From a checkpoint of a small mixture-of-experts model trained on Wikipedia: 62.6M parameters.
Below are experts of layer 4 (counted from 0) of a mixture-of-experts language model. Rows are named router (the router's row for the expert), down (a neuron's output weights, with its number) and show model dimensions 0-63. Each number is 128 + 32 x the weight over its row's rms, rounded and kept within 0 to 255. Numbers have three digits each.
After each expert's rows: a language model's description of what the expert responds to. This comes from a sample of Wikipedia text that the model never trained on.

# expert 30
router:129130137125112147100113121133176094128188119114081095113097158107098107106165118109156148147080134132076134192169098115106099098155139185094126160113135103120186167102114091110098095143168118
down0:107159105103100114105149112095137061125111077174171160166084120083126103151120201115129182139140095096141182177192162104150133094162141141118141125139130103112158083141093127206156158129120109
down1:124122074100124058170157135095126143063157104189190126135107197148108134108183079181063087148085124119158173094224122181140160106174110125148140110113150114118157093143141107158166103153103124
down2:149134099157166188112119179094118154142090180135085113119136087132116085160098165138155124142117197055080183127119102117121143127147180180162117116183108158135137103135155151116141178149109173
down3:138102173118136112180165165141128084166132143081109123108160093130079123159109115096169140109099153140090159169101091153070131163093083114112129158119044136109140086123120182143157125116123117
down4:108181085088055096138066143178163106147093124152141103128144171120114155115118055147097131158105146131105102122075104077119118114143162108130132146135120192191134168104127077101122169171111078
down5:158165115134137156177152061175130184123115092113140139117110157144123101168203117097087122138059135102138142125149114136131134095124193121139094071161170070157099114162192157114125115137167132
down6:086069145101178093123075158114111154099110157106112159077115131171136151166138128122115076137182143171119080178152107135079092139119094139104145183141157121155162203204079109127177134121081126
down7:123135126113068106078127135126201146118156140162130146103131099073138110118093176177114069095111108107123170159141097109122122191175115130097195065161129085109137185077112164107144163109138096
down8:115175116129177093077102104107135138100183105125123125140176089125126116178116142140121137140123052096131094161172149164104086180121129104173102083178166087117083093190111107125163088129090101
down9:150198107162100164159117158150131096171180156066090159162128118134076195118075133118080141130127120161133146135127149194078112074078146156113066146146153128116157161124139112135088131097124081
down10:105131094113166106159157114197103084107082113098132077163111155140135131074151144098120164175102093111147136109162135113161198088107129119128179165156122156160134095106105102129121060112159163
down11:116087098128108159134145125128125140104111107162101129136133104114182149130106073062126124127123162128118140183104177157130141118117167112179098146148098119169117210189105145135101090148039149
down12:170106136149100090159180056123110111160085140081184120129144123151120166187169173103134114150177137123064140138173078115146091130087128161080126093098167145079148101104096136094124143156130117
down13:098068130117106155113166098134100150159100143143070131143108152180208087097058109109161094151123182146114130130175127143124146070131087136084140168134120163076165144142131156123078152154164126
down14:144103118143076165100131151131120129125122194104153173143140085168128087129085099100046129129155216113121165197104135141071177177156138096136151097092154195141165123102099132131093122154150149
down15:159118142128093168117112048131132119112148101130145149101149076184114098142121129067104147127116112176118184149188128093182132104095115119103115110123163160093134095107138128074062102169129165
down16:129149129151158090106088157151144110032166151112151177136134079122097100110099170049179103139120133128161138204135151081116156151140124086132154161132109096067207138167144111158112147176123128
down17:136052063128140081154104155109186155151156082146138107114119174161054128151152101177193069156149103161132105122158139152125079101131126131149094127111130129132109176233165166154139090126103077
down18:136122119128079114126127142136108145127149068121121097066164174134136177074122089112122162131159123171171103081091141118139100117111089127116084150055105137135140155137162134105111071051133125
down19:087137047085061110185137113157143144167137106157090093158093201114114151119155114181144134102109048098123216086140141115151148080170114101140161120143102110119148119057073157131100169135143135
down20:082111130144136133100147169184137151132164128083074096117051134174058101074161186162177160144128120125138107126127132154116129126134089117093116098197124141120129120139130125139178127152195106
down21:109104079148124142115149129172130079139174095132141103135140048161111116137134125117144089079139080093173116135116130102109139118065177117010066125141086156109143106108167105074128171143132148
down22:118133148148125130138121217133114117088154112093101125145079148152136069144161098168154119119159160152147152089130118179119132115128135150072114143166121128155163155156152151129101155078086114
down23:105078096092151143161127066116125117141091109099121092087154118134104065142117073079078111223144119155106128120110209103103137153130076086152152146115104141093159150096133156128149112172112134
down24:125105167094185132158115152092126119043145125165155089095163130144116096099100119118093178135202168145090199144143149092127098126151077132083164106132108173132181131117114124150173143116080172
down25:176170108146125133198134122122168140118126138139086175077153124155076103136166098147135101146089168149111093149144146153098117209136122132182113107078139134136107100120123133100087114142140143
down26:107115090149142101097142189108106142080165134180118148140116123141187120129165127175100141160178060165162190087141152104115126130141109144138115089040136109135138088102069091126188142167126161
down27:145121100112194117112118157121146132123103091123113167147124112096119115118098208159117156122075148111132134111180111116106132149060145129163087141166103132077139138076165164202072092136124113
down28:159190111117129093155100110154099147115112141108164100123132153161098177182059166081151157111185153128149168148202145080168065147138103166084137000139099155131083152111085146125152158121123085
down29:155077130114118210137137117110181142095143127155157131116146122153164092145159129062152180086081151183146096117106136150100088178132144121063146158115164107121087139173148095134167190165080130
down30:138118143178150113134075094162121218164143104149060124137069132096127120137159186171097140153082143129122134178171118140132128026130109143082125106127167130112114104131129128088171168200134156
down31:081056156116125139144117151100172141100124085129132137109106088091143147149115097185073108158110163138121200094142059114141169197068135078137146100180173121161127153139062096110128184112138109
Forms of be, have and modals after a subject, such as was, is, were, has, would, been, plus some main verbs after subjects.

# expert 56
router:137104103148111078125194160147115153138118101081151102110165128098121159119175160100121089145101173162101103119134122153184124102191096115111138132175097145129092164155135145110219177049105130
down0:147154115129072175146112135074156069142127109102103146104161077142120159112131170090130148170147103173128149147118109129144108092101119169158105123114154174103174114133085160067120187102143140
down1:134131083114092134114129132115151166064098125113120132164186161146091120126141113147106125110097078140086058184169131153160139098100190124105105132121106173138127107155150128102129092111092172
down2:141149074070115113090124134144199171124127077187182113090141125067134100105153135097099141131140085156105124105113148146108115126105149101146115140169181120131117179092112155123161106127144090
down3:091161140090128150170151091176106093108114129190112115193044173082135105120094165177107145160110165148154146168123141148143080125153168081076169107113078130133121134095140161160158161101190196
down4:109159102107133105140134175118108124103155136150050155175134162203118048112194122135097124127122117116169048149072082109116123141146147067113108073148135093085105123103159137176156123135125141
down5:116118146075087118186094090093173139099183114123121151171123097150167135136152177157104141106139143093130098124161138108102134076097084144083132062071122084067133140103129114070134165132102081
down6:117132165112132152190117140153192136147191097079157137097153151124109170113132135107154150136132117156121117132033145152159115186130137113137147101116135116088101150176045152096095161159131117
down7:139155132089113072109216125128139062110188103114069067160128107128122114196107111136138153163122124088200154108086186084170156138130157138142105125097107092123155122102081102104116156138151095
down8:097116140081109123140109143095146070087145072115108141120095157132070103068113109096094100147171147121090138090146144144066099170117179171095142136112161122114147107109132089130142157150151148
down9:104044130114082138131156103071120060135074124099089138126123129135140173152209100126140136146106118078124194113128143182158134086124097158128124123118144109175142089164151110111113153102146157
down10:145183117151191102150103188164108149131129118133093086089109161101177139050110121113066112110077163069141061207103126159127102144116167145111139094158117094141110125196173111144149110106121129
down11:074170087105145157137056144139149134141126087170139108020088184158113113145101096131120158147168195141112115141134068081157162123138151075070149129092170106123133119128087121068153091111131129
down12:100118132162133183190138107152084134191134116171141040112121073166154203151105106128081092165089138084120094121153109103105201118126143131153152119152109160083130130082102146111157142119177173
down13:132045123061152109111067199093104148077147131171156122115108099165155138109165155121064161126169122095140151110080166094203151097115182111137144123169091160167108095067127138117091141173087157
down14:158113176087167083186074105161097118108189156112083114142162124086104174155117168127151132155121086177122114106121125107026121055179105171116114142092157136125169141109179172203105187129105118
down15:120111134132171141131138123190164138124075105096197160054119133135120161128122081086152104107136071133145088075153136089156084104119186103155111108180139165128195119200122123132155110131131117
down16:093172118118108104155136094130175112144082142144148170111123105126140063116133131112132152130107099128133059145159158170143135123143058107158135149138125143112130090123131126163101092116167119
down17:127148094149167127018183108132103063116185155142162178139167116165158146116129155137103131093161134132107105110100117136102153117145203143158132114102117120110159132200127141120074142130180161
down18:104066066149149148145180164123098174104114127080132139137124130149193185104139141150118149152075159130078139144111140135127128125161163177112154090083201122132061091134116117170135128085136112
down19:184091107186128143148207142065153141112109211070158094099144071093137122208162122102157158175132152118182079122128160189093093108118102140106152166148126150121164106115143120096181113110125092
down20:108132123111124147130134114108112152129081167145140135099110156185191154086096152179155145118093162104134114082121120130101071120182104130132098023087150179083145096137204085110079129117152127
down21:150122137077180135091129164138115145104179159114088157115110141167159047170185155162164180145141128175124152147117116114149192130124115145151155167071124154092116147169132114132157101099173095
down22:072131039105150165166113133126137120064164163138144099148136103226115105144049116155044112131071162108113185152113183117175155138168141168098146123136104165170160122112130159124140113134127148
down23:075104151150084126149158114141084195097117157156157141142125175155137154142101157125110139097119060097187200104040110140110089171106133065162130141185136145169118121164142117144142093075116189
down24:095091160143134114152151112114097134105106170166096169147143124081140170134149114166151115127115078103131136104159193147108115128207154154163177064092182095123157140115142116172107068135117088
down25:134185227137145059137088108094152158152134134143108156140142177075139093150138169112122200209170064124155109106123147158164131144133093109134124124103102087137175131097147154110104104077088141
down26:129118076099101141141115124181144133137144136150142140126104097137108077119092125108119086162176142138132125127047109097131129098137123126111131185087097108121154190111121136159110164157156119
down27:163093049154098144180178144165146122110099094137103075142092116136073149115098114132101094093151174191094149091222065103229127116140141158129097080133161108101164135159124119157088112136183140
down28:153159144073182155145014116091147169097189197175088159078097097130079104077079123073150167107077140123120080095104109117134133061160125089083118106159096127058085113129156163106120164087130140
down29:129128100126188120092177101131147107138100087158182113094071124122175144102198111126097097128096163163154142102121107121135131156131143133139131133155166130126086172122161173072162153167179132
down30:126138099107146122131128113139101165145160138088087118172169119141189106127188132107102173127168176107210112128143117128132140116151140157185166162110126118185094092090127092120128142152130142
down31:088103180165092157079096093125125143124119113152112142119123091112122130111134174090099125110128112146136138081119106045164127104101102149143140080102133102127120126129129101104129167115116133
Inner word pieces with doubled or clustered consonants (gg in pegged, arpeggios, egg; ack, oth), plus standalone A or a.

# expert 10
router:162110153185142082107155174175051148131159067126133132133115177107133101130089132172200138093130119166128087145154095113124112157140088185076180115135179112088135120112125128125139115129110090
down0:064092118153137096105097095108073115197146134121098108074086146096085128125137119137135109140177157170094171147148123131166090177167111141152118052144128150135103112147117124056140078146150220
down1:112186160149119120126109072084131109128082128142140169049131099119148146156161114134116158115104103062115138147108130223060176098178190110151094150141103153162131154081124119153143164118114138
down2:074093179119099104118142105110181119133116158167176103149151171118160080128160135092136130141116142123106125122124163113123118026143143154141119171101142059110133142146161140096134177061117146
down3:113139128141089084127140190139163144200097124095134116169147095093128161153070171142197176146124062133090085119125107105168168137153090169095072091160132102085134117086118127130158174146152120
down4:101122116179097139156086083066129147133092134140135053133165116126144168104089155091125053143077058095154181132146109104143116151204081125120142109156101201130125182157084086125095067148149203
down5:127049132131138078103179131118098165075099073144123119162086183080130141101117086123106139086102084135146070102157135097175129140132196098139159069109138092139147151089123172139093161128115116
down6:107119107083076135153105124126113134153171116169172124117040105135129106095136110164147139095109117182116163093138131141079101191086110137076153134069143153158082120091143134134060092157171182
down7:161135088116142086084131088061113107187073087137122134180118112113137117110097115112063087096129153156131138117126098113148168111090135089145195159148141119110143136107177100148145173154103139
down8:138160127202113127097170100111069148182093104122186109157151139134143177178116053147100149177117097112118102089208087173174149135191109191182119161106139135170102098080097099158104081158103149
down9:134124183178107123090143104113164101147145095080106149087107132119132126137137168135128115157123115165084134108138085090127119159124110119082134193166172120127107096095133150153170203147065123
down10:137115151149105133116138191088110129125100130119174147111094190105139185103120102180094129166136127166104106052148090120147144080134131117153158124175110131138149111157066076124155091124060144
down11:126129106166083147165156152096136159119160137202083137068150063127105170113145133153087079178157130173144120136117128113099131125142163182145155202148125165161107096148117070103155157132060132
down12:087118114181127142126162087159119104150137150166103171143061117140155118156100106118108103064147114142089118125192102148167121136149146129131115160078091157101118099095109195163127112094123141
down13:082159080110120115071151176110131092144100137096090066069090103142148113138128114111162125158129089166096195168116079163086146172139100104110130131137139137198072096136132096161143097071153168
down14:154129099118185115053076184182164127125133129191112116113097119120096175187086168099149190124153136095116157115099153152096131092111139090184089146074112189129109131196127115091129157153127079
down15:166117056155092185151076120133170109133121115144085130131172184166117136084113105057128119124170185095100167114178127102158116174129104139112093139101121150117180118104118140169108108218139136
down16:102069150117088131109149123139152159122089100121127116112138168200157113143081156091132140139114165149097168172137129034159102162111124100110119099159122103089136122099116095162152126116159106
down17:160160121153100097092093133092170071161110168121118192168108135127140125170164176074113134117134156140139143074065110165121093153117155060144123135131149154100140188079131120115106179174171107
down18:096130129055114140134139145104111139177191153080134149100166140153104134106124089213151097109138149130149071060065074100140120068121165156121124104145099123122100117072147153152172085072135151
down19:115153210095171129141118125126116093091078141103180139104122088114188135039068126137148086174092103136150198154200124138164164185141127127151142130161120142113122143150096130145120140083134100
down20:144052147126113114120101137083154146134114176145122142165063115161126141079084071141125142108154120147187127172097105134132160115095106075118066135171117140113130124124034116111158108170095135
down21:147155118092128120068118111086129117161154104158163110071115138112107105106140156087131137123153156161139052132069194094110132059076113216101135105103122154156113159167103156124099157123108163
down22:104135125124105135082154139194094084154125154162135171138159096153122171107154133170118145069126118125096106114094089134091122102147175062142117095174152111128146070118084130131104127151098109
down23:121104191125136136102090182127109104132166131144174077175141125148123118108132127148150122145132129092113172096152095169183178168141134150082118067187189104105173174121094105097084107149169098
down24:079136099086157056141080079129130143090068108178057116132111107124082066141146109190135117074098100115139090105104089157078169118078148084161140133087103192091128156182055207141121118142164119
down25:186136124092080096081139165111121111124161141094086093203115120095135110082081081121118182166048084129132136137129142157154093149093112070086135175130130200128187119147137165072095112089088097
down26:192107186135159126155166130172109144147117149185114119103084114138179097106153165098157134155095121179169113031148128127125146135142089145098179131059100180166100162150083123178159138093127195
down27:169097135152155110120142134138124193187206155123062070084166113083114099113130123109121075133125159061188116113161090130145148150072143177139150089118122128099173162159113141139146122104121124
down28:119153068148124140086177144148142154183089109098167151152129141138099140081083125129150096066187073126104103067123114060096176165110131093151123115103128103134134101155135112108054166113133152
down29:081105095148130129111180047114168132122189124127158110111144127162158124120124213131161118099091164069054154125171140152176102145107117130165083146098160159151131135104187087088133086113118122
down30:169135154134082122114150115173085106122132101119141206143166068151091113136148103151161087157125116130127101153137117051095171178102106135111150176117205136127131141154122144113135114160161180
down31:164178132133153156124085217086155065113109184146128073071104134135152125078105159145126169137140103114141133161071115135166141164132113102131135135151136182135128117167140053160158155135111147
Latin genus and species name fragments and colons in taxonomic lists and taxoboxes, such as -idae, -ensis, Subfamily:, Coleoptera.

# expert 6
router:071099095197128104070155124126142128068130126117125078086163119191199123156122116125173201131133140117109089124166105141076116120099131112054095152165133120098109099129093140149120113158139108
down0:175127143164160121097137109072111107099177138120175062154068127114200196057118161104070129176120128157117180090108146123123122147139087163085145118145138108139100165153090143146129077147162102
down1:178052153058168138185087132099147121109119102158170118094111115114140142100160123134167157159104142143186153146108156104122066132147081140071101134167173064107137156107125109115096110126128111
down2:092107089126162188149163131110144134118103102160094110049068162140145102150120122101110076123107204111092159113146089176093128187185095124168154120122133181128117070161141091125104102034125202
down3:069116083127111114144119060101086197147171141142098095128149079108133125111154130108128157135144155100137077133137152123078063129136087050088149121133111165090152156117161161226134124141125097
down4:143175143179151155117100059159130139093151158169201138089152097127179133181139113094133098089145138108094103128125141105105131127079156145155089114207135161091134178109165147049111169124062160
down5:090109118191087136081060176117092148168125162119151113150072117168099151058138125075122111087099073123187128116109133168175059142183144117110176151093087152164137151153112154160151140158143089
down6:186158130114109136116117171173119133081116120114100124135174120151162129089110075122135087062189148126121113141192125163147160149135142152121174135097124126169110165130169138130128061113123142
down7:109198128119138133094138114154136066100145136095089127137191107090127072166128102076131141092159115102128068172146093129145131102117151151103062145158072113171155125123102172076128091103171183
down8:136101165154144088127136164163146174079137151130123121124195162120119108088174118118072142143083107105148182158114159150085137117121093114185118094179132207115131105169068125079180069075150160
down9:104126099212158108128142074153145169094144139159180096106075163149197141131124116139167114137120124171102124104127143095144161132101142087158189123101107095078097153159116132167120102037106123
down10:110108109119067119162117066146146147079155103117078138166121144087162110146114072184150072153139154130128079154148121146174086120115068143121173093107156215190130150101142118103162132121089129
down11:226099165094140129160161157146161048118159088164155129072129095102157148099151120159112068144147140197144136067141116129096133120194115138159094135169127093160117117082123158093146109169121100
down12:124165119115143110155180093189123153133124082130108133152120131095148100125137151080141097144162154093060092096130134117095099091133084104134158116136121118097182147144081059124155121086143106
down13:137148126119154056146137095130057164158144155171119113077136134084122109149127164160143134167156127073147044141148129161077102110127116156087070165127117133137140215131153170121167096199114106
down14:094132072116150121085137134163138132177151140086180062157083112118155133103145136159116111115100110106069126197158177108128148150140111172082092105148140136109101110087071153140156089157080089
down15:099163112146133090112109153155144121137109116172122086140097148138118069158128138170092134094149057143120127115164113091138178127081127181170180045136129170178096139143122141078122110156079211
down16:095139131172130132118127092121192179164113140156150138153078084125116097136126115124073127137127122114075153145180173152131141122141139167070149132152137062084121131165171087135179132159135157
down17:058117143197084067158178085181133138100200150149149161094114107123117142175142128122149113126125145057154115162153194091179163138167168131131154151059134151142144110184119137136133083090117106
down18:184112059123089155132080194111154142155181146054141119096156107139081104112154121081091050085127128134152141136103129183133224124127097113184112152090102116163104188168103156130117133059100206
down19:154092172119164242111091153135166148122132130048129145127153152170104103166178166082154140155112097118158127123122121093129210136104141119112161121132123073078107127143154155162155079124112163
down20:088147139147170089166133140113123117112078086097122114152096143102131116090143098097098121121104098167074135095093143158116120136147138120145150150171147128155110070127035151152143150148115167
down21:157164125172163125138141097123130127076142110113128161089175165120188163101132121148090153161057083134092179139124132126086165186104136132117130069170175104103123096107148068147115115140164073
down22:080152089162162131080163130094127200076165151146129157178144138101150168146187158210151174125148123057165125144171169109168144072155107180122150101131167134086136080180074125095096113154116131
down23:135087014115151165160076136082097063188096167131204117164143138172109083118119133146154094131125118147081125144129133060127145109176158131123145153145160171173153073133147112131103141112129125
down24:117105067139117092105082128149114165124095191041050131094144063115062066107176172101170131126155159176113104117138109081142181116105119061190098151099105131152125144120167189131133150128167130
down25:150078172137118109152121145073133136168156111144170152110212083105140138117082129091089103140093095086122118116132172135161114185103172070120093094134129080189100094107146099141120093102176120
down26:126116101072123156125147087163184095130057125047121154217102150181089098105163080164151111186081121153139106083175168165159165185120089125130092085096077105161117100226107119170188103178155134
down27:105097145130131022094162097147147173151123165110152079100104133081180115083193095155117124136137124149137160129127100163129114131151099110110096104120142182101080111108113155150150080142174139
down28:134118139125110144088149145081112112103197188125069112088148138092161142107163124133141133148114133109059158148192147149135090151120134083144186111127174171069125063148139064134146127143125152
down29:197122116158147132167175135176155135142127120111114088115172142094118111131130185098184139102170110139047142132132154083153095142112123090094135073149096153140113145137112100145075163144144106
down30:168106180145116079134186125164132162091104107153125175108208198073138131124129112051134158097098132139123151154151108113050130089108134123149116120133089179143112158076183160116130171187060143
down31:126173098157141158091109145145109115102076107089129159108068105098147173169091131066146089140159113138154162150114113149145088156162095084089104131137082104107127210182110158082110091118123121
Final pieces of place names and surnames, mostly English toponyms, such as -ford, -ham, -ton, -borough, -ville, Hammersmith.

# expert 7
router:139158171085189209124157131114072137168083054136114180144169096118116057126074079163156087144126124200131133079123059120125088122108141050174140125128094110148080035100129146162084163129134164
down0:151084129105108126102167148128171125096061141143123144077053125127072105155168117104131058087068167134148110135099123137073091176073144111121191162161101160089098188121121147128129157107093088
down1:171158126102113135079130135070155091123147098084194082104132127135130105100155085140184116101135104143115128141131101161136151121076068121116141143153060120132055155188185103189117143185144090
down2:226133122124123119078057141099185115147138189102096110136117168110104074111129138096083081133095146128143099174105181130143117126136116156078107093133145160124070082172131172152158086127138123
down3:094168082106116111173116127125120172201131118137153133171144155102148142092147101124125131125132148127148085157154152093132051056082136124106135098111161140103118135113145090117123137053145125
down4:154141213132111145126097174090105118122179086173151126145096134136105034135158129153139143137118115146167118128099087114089155053144068106131115208147152171095141138130093086130164097126108148
down5:110154095129101162112080150101141104136103109093166060121146139075103207146107106151149127177144125149115145126152156179104178111123119138070115107145107202067112174155111167114120102153122040
down6:114146112134098143093100142146121119046152195173115125094109188075147119090110209130110135182144070129113118159134171145107083072145120117105064093127113091099084168117116171125136112101174144
down7:115070130135113190098195141162123168107132126108153096070144103077134134135197207088106097153114161095182186127101123137143165113139132144150084114118119094075098140126154094094098143103164193
down8:125107097110139180084144086145121138109162165149110133128153103114091185098140079146117127073100153140183139148104186122175164090081096093208131117101144088145164103147080128190143127152077188
down9:143163097135102124124164158151143115117097135142171203138165048099178149104100145139093088112126176145079111197134135120127079134134092126166133122174124179144110128161149158107038087077106105
down10:134174160128134148118086162112094140103115148136107137090110155164105126168093094124132139151156102115124084146096134126106126041154147150135161073103095128139066158091106142120142184109122087
down11:146077133078149169122117134172169111126109124111184177126167113173158103123131154177137123129090134085054129134113155089098123153119141097133139094091176084138162151128113128107124167097152148
down12:193115145164060066134182159132133144099115097091100048104142137153123144131139103078160081122056126168132096127116151090127127121139124123116104167172163114154145155193154134130123161172092159
down13:181125135056087119165131082117078107106141117118149111113159104119073101092151162132149115150126103151073111203136121135115185116123093119111112131137138194137131104130141120093092211132090195
down14:050106137145159040124170165087128142100081124178121108054115112126112153151115104090169131098145148147109126102138143186107154121145122138179146144209152186142149132137127096161099107122170166
down15:106098080135164101159118110143103121061143169122155103081139073093130078140152155126099104156102137139168106151085141094115181112131137140103143090154105106113211169101096155102143181062121169
down16:127189118112131088212167197152122115134133104095122074152113153130092135161177109098141100219201088155088163175072142163107111188111149077123082140078149139156099109147120106069082132147157160
down17:094179149196084147118137078100122148126203109124199076087117075122174103181115094146164100093141150097139128095075089154190134117140086127162112117140169107115137163110157171146102123141144140
down18:084083100142190088110157164115200148107123111188107138086092111127129114084119115162178169158117118131110149183102166116089140127194055164206157084093112149165103108091125104166104111142137161
down19:173122173120173093168099116044152126119144108162118169107096077100089128141058171119107107111099098142132097114113111163140137065163176083123127121122124159129116107099105178138090176106150105
down20:103179103060133128139139196056093158181128133143169113094178099111107091161151150116117135126094101121111146150097120130135164148165126139070131125102156175161110112155131085134177095184178119
down21:138136154168230208135071156081064131135103129107143116176124098132059164152109112129148175148080104114136101125149089098155084103138140077101188095126101130123121101161103120138124042128099145
down22:154079101113140109132177110153137161150071118130163141116137091148120063092101124154121071170090112179126094056149132158139103170132061109131153131164174142123145069189147132146134087100080193
down23:064122126154152123169161086162152082122149116144142130106121107143183082089167210080125090124123123043170157173115041129136083103079130122149121131144160206103087158100113162126155115098172160
down24:113081120164123118088139097141181075112113114157105142156106127045159090044132131166127167127123118093117088114125089113117120206128167118107128133098105132160105109148152160120175126115124121
down25:093243138120135110068081127127127164120150157208104103137121108117145141096135124069119162091092149117085067136139138096174091161120083142215104175131163144115133108137148126163147052109132146
down26:099086111165177108129095136163106103102113132136121177152071127076085146145134144148153130146135142146124113086057091147097152129086159112186118128113097157112175165156152131155093104113204114
down27:158134140109146126118143072116084066164150157179135121136100133155130148093123139111199066124110084143081091125133131139157136107158076110172153142164118117174115110193143137145092116118097192
down28:081089166134182145115111147139091126147141154135146081207100124110111119148123176106122118081082062117113176142109116101165181155134091160108132170206177074100176084155085155104149121076146145
down29:142101126145114128164080095157110131131108129165088181116120152151119131079117141154104108122160104078132166138155115118197141120113114105112153186172088181122098125150135128168138143142121118
down30:129159121109122190116096092163099168121113144186144114148120083147094090122169059132161149122150088145101151096104111172153152132108080166133125118112081174147164152087166148183092164113123097
down31:144073118081064108142112107153134145104137124182151151129134160159104128070116110102153122165240108160132127153074146084128138095142136152132138151059166106108137111168084115155146130091122103
Opening parentheses, en dashes, slashes and math symbols after numbers in tables, infoboxes and formulas, e.g. 1.34 (−2.2, aged 60–61, 1922–1960.

# expert 37
router:085147104125130120092135145129084108090120093121148091141104120156147120108128072163154081142119151185171130103106086145120084146096090200131112122078100157096101056139143153164172106152175086
down0:085129097107138119101135126109181157093123146141145079156161087161194088144143125090139159106114064109174140117159123124184111113157195141116145100100156102110227121141141036191122130110122116
down1:172193153153111079139125136103115199140108152145135229097162147125119120128159128102118122105125112172091084115093156088171094135135156071137145107179137113148147137144129075128153084131121110
down2:104142161128166116108115182189094061115082135160162106145135124196147109115116112159136110109103110100090102118127113148147114163125133192157189141171159150122135082126086057104140095110168147
down3:148101118140108099093135079157153156154130108134150103099173126111195155117112129148143122177156110097138087139166196149136098206117200169105209084127132099078153080104076170159201097076130140
down4:155160168096067105126139102125161085132089114158153139130167114124145094173131128138108116119117095057180155193130139122101191123171104125143135179132131126125115133104125121107097110146120170
down5:118097097148163120146101050087101164091212133109111071139092108113147127133137145135163141105127143140144127145145133146177137085157149100131121163079141058154103126159132203078214145126143117
down6:149136115177123093126120101187161095125172051148139108130093191120152149090093133144173071109111068107133109152136100134130150103141131123123199100094117101175134075092140135168172134119186082
down7:114105096120123124155163165090192088181163108102106165079132114137118088113208131136141122134124160112131132138192130125154124134133069214152150138079104170114090102135096176080110132105163159
down8:151117116161124130134167131125112115174101081141161102163155169154093161106075203148145087112104053068110087138134147113124079093154083151107086172179156084090130156131100113129061129133058133
down9:089079166141052126116132147161155147102143137162135144082091067126133119068139132134120181103156063106126129119152148021126097101119098138120167159139145098074132153103115138101036071115108093
down10:142163052097160090130179136128108124141176120114153153154141132117125101092133132106106128108063149094121137053100097109131121140134094079141118144063148095137156184166165141117125095088184105
down11:153162108139144076096162168137169113096097107175087201127113124150091114117128133144125102126171167146102102102099124141118132157116123133108179117152105193026171099175162125127183100097150105
down12:162099130182100165133122191154129134104095117132124168150109167152108077116115161138157132148162083088166114152145195165172139097134138132079062174111148181087032092163117064103135098143116130
down13:083130126142131152163114095102159099057154115170151115186147146129075083132046151142194138126124106169098106088157070111085159096099099157053128123083121106124122167113110188101147086136064121
down14:102105095102170196165132110171169124146124099156156178088144138207119099095169060140163131140130116134157132091103121094137066114145150113128130122125133107186071077104142174115131109188126147
down15:112134167125107189050116166193169168136160119131152131103097101125137128147160097103120142121136070196157092116130065084147174164146139182154141077148177116123111156147100139098139163109149087
down16:095123150157112074053142143150171157130116158156161129079123143066064099107148120199146123113196109116122123116144179124183138154093151165114100135182186087105208116100092138183156152170160129
down17:162089178150068136160166118169148103140130097137092086150089127121154170102147116124179114189092102172102103091125122146086109066142122117090102182118173119113136134142139146121124170200134081
down18:130088125162125090096117122153070141147103146119099171124144106111111135163190120140155131133108121115068110139153187108116128148138134096150118080129113137102150100104115176079131084096141127
down19:156117097156122108134198133178156176094116070090111144109102151199089090149152100156119096124106120145095070080083138116123128130114089101146134192127150139123161134037135152109115149130157134
down20:161095132061168180061156118159133170075150164114132083141119094155107092105113153081135140148122155131119121128113129069122178156120070114095141172147135171096149073118128111100124171162086133
down21:115125139153105134172115126130129158086208133128146121139129132110126134168112144090121132126098123104149124151141078076126090081094098084178152133112143122107150086062122072071141124091160134
down22:195187161146143079143118141171124084108176132118153139167133119075117103125110124085124119106153149096171151176140117127154065114149132065142115133133119156133157124088123117138208171120170093
down23:123178176083135144139080140164096135115194147108199125098102123102187120149157135142073120117142109107151113126095115069116185131135113131098189112113112105155147127089120121147152179130115084
down24:189109110131114194177096105131113150174145091148114165094097192126143142151102185178104157119151077143082105134118108058085104101154137109147112115145159071109133120082109135162180138159148126
down25:109132135112109170150095137122169098113126110102084065156144137153104113091104124135107072098139039180118129102130121106105180101127115112155093124164197058092138151160124157157097148144150127
down26:173092079156094105136113161168091160135142148106105156140130165155094188106119121096107133155182090183145135140124173148087084147111106151115113147228039116126150164148085138131133176101131116
down27:169129099101160165151111126149155114149115152141087106160139163122145174127106121068108127090085130073092145122078119178157080074117121108103133175072181072085097129103122142095091146148137152
down28:175132190189150137144128127104076163134105095127093113151187127125161094183112078080143125164054148109076051144131125136163208087178164132111114142173126127179137136099124149123089131116143178
down29:114178122122134160167162110147056150182156157154063156155147110118104155179140090088092122134198129133131092107108169121145122110079165160208155137162081100175145143082131108128092114137118141
down30:103076176142137079162144154144121181143106111146138081104133152157071092145095119163130100103100162133116183042123041156166092152147124112103199133157116162156125106139099116186090116111033165
down31:130137097152127110148091156036115094145150147125123148137127156122103132145145108158102119149158148132105098160179127145160120209106135124116077066172151124132114111088177137188093140087147129
Separators after a name or title in tables and lists: pipes, semicolons, colons, spaced dashes, "vs", e.g. Tears of the Kingdom – Nintendo.